Experts of a small language model: 81.3M parameters.
Below are experts of layer 7 (counted from 0) of a mixture-of-experts language model. Rows are named router (the router's row for the expert), up (a neuron's input weights, with its number) and show model dimensions 0-191. Each number is 128 + 24 x the weight over its row's rms, rounded and kept within 0 to 255. Numbers have three digits each.
After each expert's rows: a language model's description of what the expert responds to; "mostly gets" lists some tokens that are sent to it at least half of the time. This comes from a sample of Wikipedia text that the model never trained on.

# expert 14
router:118162153146078120104133132120091099115114104150173151147179145148104073137127130087135141155098115115128119183173103109147149110103121096145073126128142140134123127120128130077137116115142119159116068162166144127151169127127150137148125119189120139141095114099163115127152128128153157142105104158106112141118123084141147123117129174103172155117130122143111128141102164119133155136153125094124095121091092074162100111105156130141135159141139158140142108139141117131163115087133113142138120130141105140148158149140104142130129164127157093076148139092145117115121114122119190163
up1:141137133119110143130124138107165137136155092158159078126133132110139128122121115099074125107109158126138128152129102126145159109157130124139120194127196122159115132124156101114131126126161126136134134117128159146148137139091139112157161097127111115141123144117140150140095163176122139130155104111116167163142134118131126128126130107066163130138094123107111138142126143134134097116143121098106119122097163083095126162126103090157136086102092139179130135147111066153071115114132113151163076107110100101175127134102104097163159144149124096119100151113113106095107080175147132132
Description: Main verbs and auxiliaries right after a subject in biographies and species stubs, such as was, is, has, served, graduated, became.
mostly gets: " has", " became", " moved", " served", " received", " remained"

# expert 23
router:148095130159119092176135120110112136126124145180177150152158153135122089143087115122109179152129121154146121168160160114189154123111120085136110130129147121129119068152150125091112101078146107149118088126107112138134167118128137131160097113176084101069123151122169100107134175149145150149141135135121105124100085125136173070127137146091161124118112128125085133131115129133149152120127141140137131121119137108145137131149118108124114128135125118115122086129135121135132070130124097097105102131101119119154164154109093106150140136101167123113137153127155098118095114109178123157
up1:167117142110071059099123107135111124159135147119100125121145148107095091128091158122142091111116173162087097136150116105158135124124120128150153123143132156109142106114113111142158101143140114139103133110117126130146152122082070117130127117128088108135151130082166121154168096129197127134117092142158118133126174120142175131132101149109114131140099139175116130141118147112151160095143145153127150090105143105144161095136162136143152121126156131122147164112159101152088122136100158138149141139141091108176140105130135101103169160117131106151140159097133146093155109104170112128
Description: Music-career words such as album, song, chart, Billboard, hit, plus function words like as, became, been, was.
mostly gets: " album", " become", " Albums", " Records", " became", "Billboard"

# expert 47
router:130146158109066094100137119094129100121104108093151125138170126156086105126131112143157158178106156090142110165180149143148135125132137053135153109117145196128148137112127151102116128112164118175107096139113141096173147105147151168142153121102134151131125142086164122119151140117156144142109128144148114134132142124155149068120126118106160138119165144130128143141106189118151123120147089144118119103116118125185109140125152130118138155135124137114124131128122105118148110107113108105112114111166134108157196136125129126127101114075177150108151128118110114103106119134116169130
up1:118104172104097114141104132107135158121110151148127133140133138149090113128129164146141115085134094131124088122134138163132131147088102123127146171123134147103131142126112105128145111123184096149131151141143127134118147130083101158141140143129110130099110118180139101156134155143090116144147097118168135108113173146101129142138186117063153106158159124131144112116085105125134146073105154113173114145164101107118158128080081104114119142153110141125159114142135113143092097144144096124104126070138135150118168134118120082146131096102105135125138130154147168089134121167168182147
Description: Equals signs closing article title headings, section markers like == and ===, disambiguation, and degree signs in coordinates.
mostly gets: " ===", "disambiguation", " met", " ==", " chronology", " ="

# expert 48
router:132133160069063106126122132104123119105149135159151188139144123124094097105057113110099138174121097157110145145149111121168155083139177097137114142130172126124121118091139137083164104115125112137154085128125096087126134135152137125132164114139110147130126145115123108120143130111165165143145119114159101074132111135161141100121137127121144132158122145158122148112093138125160104107136135155105105117118127088148106097116120117158138132149115134126082117107089120147137120163128098148120111138111125097188161146153106122162150153095128150108166102108159102101117112107100150172
up1:121124150121088143112119103092096137123127073189124116123150109145130138130123103149195115180132142100140090105125115142120124126179147104165136134096116178117126118112124126112108100112174123162120116100088123138140142116147124147106140115125100134073132158120189145090112084105188167150099154137152080143083147097117138139146078134126159131106152105081104100132081154159122121087123121134104142137134148114140130125171133099140151126191132137115128123125137093134140120139162137106177126146166130098115146137098113123145110127145121142122135136142150123173128125147120131125
Description: First words of infobox fields and section titles, like Original network, Scientific classification, Personal, Historic Places, plus topical adjectives like social, human.
mostly gets: "Personal", " human", " social", " television", " local", " novel"

# expert 5
router:176128159086110091112125126123112109151091137114178148138184147131122128119119089141124143154114114144135133155132144147171180116088164086119120085149162152130138132092154180098145105101164143168130089157135113092137148100150146153097183128117106110116125121107156073132156132132146168142163117169112117130129139095165155056125098168087114117126147140134106142124117126143139139134128141129114083127123147138141095124122148122129104110128138119121109092113156119111096127113148056120109094124130131147151157142118121127133112124087136106098189125127128131117112115099127151144
up1:078141114137129106117123100164153106130124137174080167122151117123159114095077130106112092138114109168101096115116071077129103105078123140138162131113132128093087139123109102124169145125099112127134148142161150135104123113134152140146151123132124142166114077151171125137092148171099132138097146083160124073120121148158135140114125102109117181127118183135102117108120147123107081098119120144148105126115121122152157099113138128134135142093114145119050125137113152130096145161142118128126117152112120110151124162151091113103146153145133107138134136127154090115104140081141146148
Description: Final head nouns of proper names for places and organizations, such as Stadium, School, Museum, Championship, Records, often in sports tables.
mostly gets: " Stadium", " Championship", " Championships", " Cup", " Company", " Theatre"

# expert 63
router:143157155123107094145150134093074099102128110130142140137161135135135088120069121123111148174096125144110088141134110147151150130132162097142118135114187148147142141128138157114165144110139106158142109129149098107161141118163114102124097103159085114105161141114125094140163141121141190157168104109121101090115121109172161095128130130114125155137135133151114161111114129117159143119163137109131106094075108072162140134066122103106143101153104133164097174122130114090122101136094121159126138129126091161129138152106102151126103134157126123099140115114165129117099133138131113171
up1:089158124117135096131125100117083086171118139166110138161137121134157134121129099137161137123084146099145145134135133118106135084147123124108129112113134109088121114120124147128166125108124078097111142141130122109140134108165183132141155127145105120080122125106142120134141151087157115091154060131114100130129121147158134123133091169127182124112137097135150189132142134109114107129133153146081085153182135140123132098129175146111113154115104152107118131056181119129160167113179128155096145105123120131149139122104165144096126103144124162114143107116106135123107120090143116162
Description: Coordinating and, or, but, quantifiers like some, many, several, all, discourse words such as However, Further, and -ly adverb endings.
mostly gets: " some", " However", " these", " many", " but", " various"

# expert 13
router:119162160127093123136166135110088128105122121141136138155169178160085132103101113113132140168073124137120142115151111155161177118102125074131096114134159163136141127092144154105139093103169098152130100136089148153170150128147159156135139121151118116067093103102146087129149125088131142121167123156155110101094132142144139073123102109123170103123141140139096146149098124133129152134149153122101089077109160111154109110125120101128127145108144142145102124112139090154151124128140077164088129125154155134130159168129118147122118133127142124117129130100123095133112144159138127183
up0:145091113143110135132110127131143127164091103118174141126161137109117128116130106100138154087135157174108121136140139139136175125101184116126161123119171093149109130148128136110147117123161139127158083160130109143137118098159114176132116181131118148143146154108128135127150109209136154143131139110143126128156120114179142125082167136137062119111110134113134142133117124116184112074132062161153154124134111145156112128111128101134106128099129136116098116137148117131135091142139130119096104107134164124123140126128106101106106087075182150142142182090132108139118136091117132108
Description: First digit of a year after a date or "as of", and the space after "age", e.g. 2|015, 2|022, age 56; also place-name words like Township, Park.
mostly gets: " Peter", " Township", " Oak", " has", " District", " Wood"

# expert 6
router:136158170145139133149150089095097152117159137101135120132170148142140084107114145107114122125110159137149132164130133149172150117085137111117155110110171108154104134144094119113168139098170130163098088167112138150159158108109124159144107084159107151131129136135172079127113143111146175134156129141133139074107143114151136080090151155122142143102143122129096152097121143100147122156143131121122125110141162116147156170134113130164137150109103160172131128111156119165152110150102115182105133127123108136108153110087105093134136103130148162099174115146119124144096093117109126179
up1:129135118151128131144169097133134134153109124133150144185141169134117131078099120117131100088129122133095130134117121140159132186108133087131148138075148121153099097140143154116137158135121129158074135132109120140164165159155140094164129128141116126119163071120104109133125123151127153160150144117177137099141142104134097109160168133150139104121085142153152142110132163100130145155171086134102125077113097144128138192133112138146155145100110134168151130127149082126118187130105163111084150117102115132125160102111144103154156113115155106109170129127122089133106110128152145146
Description: Middle word pieces in names and words, often after a capital piece, like Huckle-ber-ry, Can-ber-ra, Wh-il-st, Carl-ton, plus single digits.
mostly gets: " However", " Carl", "dol", " Wil", "ber", " Hel"

# expert 61
router:139126151096118089147153167120167127107102122121144108124158152125132107107119112081090138167091103170127106150132126105205142124109149088107125136141168144151111110115144136090114121073137126148153097146150102144109131102148152142117132113122098104108095121109173128133134109138152154133101137111141126122146114133151151089132149160125167165148172155148093159109102147170145092118162167122159109116113129075166121135077108118133182115149106152159100115116123137168108092153120086133157116131139128158140164142146144125127135144101155137102159119112134096132152117145084152153
up1:116098143139133121093120078147123113128119153127127134149129147162133107099111132147126090091083122123145146099152140113107130121099158119074116163106170177141145107139122162116134094122132140123116131108112155156136108087164117150103164128190119124072173134119130148100109102148133107148154158094116171123137134137137095129160092103080137122108117147128092142123061156107119171148160105150150142092118106095125154135145098108141137108121139123105139095135117132151127117097145077121145098125145118068134168172115124095146084087152141145097140152124134166131109127152116113144
Description: Middle or final word pieces of technical and scientific words, especially biology and medicine, e.g. b|act|eria, aerob|ic, a|erial, research, medical.
mostly gets: " test", " research", "Scientific", " medical", "pt", "matic"

# expert 62
router:138141167097113124133133142108146096121121138147149106148150152160104116131087110077102120140114093114142139165115135148185172091105151083107101111104166167144156111107179157109149139103130127156104092123143183144115148101127138187115181096117120109132137134072140105109166156128142138120124125135145098109140152102177126117112143121089163147085129139138108161125114117134168116151147161130145134118107128133175105108175150123134160134109134163151086121110122137117089127134140117094093140094100118142151167123134111159133093146124129118110165136136154116125105090096110150147
up1:112131112141159119162104114128102162143102128103171110112146161149123154101101131151123152140116127095122082122180167133128136120167113100089113141133137159111116139097144174146160135122123124109107117122110144134131120132135110102140167152123122107109161160141089126182158149129088168128138143151134129138088156189135161101105155114080122179121169089174138147128123108107116140114151121121104140084134095117139154173143138119107088147129104152122095133125080135110139121091131087135153129134129110095098129104139092151137112113117160131182143104135166091093170114092107135139
Description: Nouns for offices, roles and relations, such as Governor, President, Director, member, coach, son, usually followed by of.
mostly gets: " member", " President", " director", " coach", " father", " president"

# expert 53
router:112151149126142076107092165134116134116140142115169171134162134076128103116095107150117120140114082125110112164145116127138174127139104102144116099134157141132139095082140133079113123126179074150181115128096141142140126136119156141112127117113088145096148103180146119106134162108149184189131132082144142135108138115159129080092117140140146160099111148177113143161141168128148131090159134151121082115141124143151108139145119114108137112125119144161127117133137113124160139129133131157125116109103112137130187131118121128161106133104162105098157135111161136150083104143146110161
up1:137094161134100103180155115123120137124065115137148104123150112146128157145123099123151175152124106159133123147147146144137112097157139123135141105177141114122127137161100111110101145088101089154165121113129127088107104145088155106129137136139122174142100114114114090145107147099166113146116166114129110101092165156135151160151077142093183113086146141138141132199082133128161164144144125115111120129114152121147151112087135150125169112145119118147100176097139115109119142125157151115133124147121142083127145153097128087123120107161100119155096134196112114139129121137129123123
Description: Hyphens in compound directions and Arabic names, plus short syllables starting foreign names, such as La, Lo, Val, al-.
mostly gets: " La", " Lo", " Val", " mid", "La", "lo"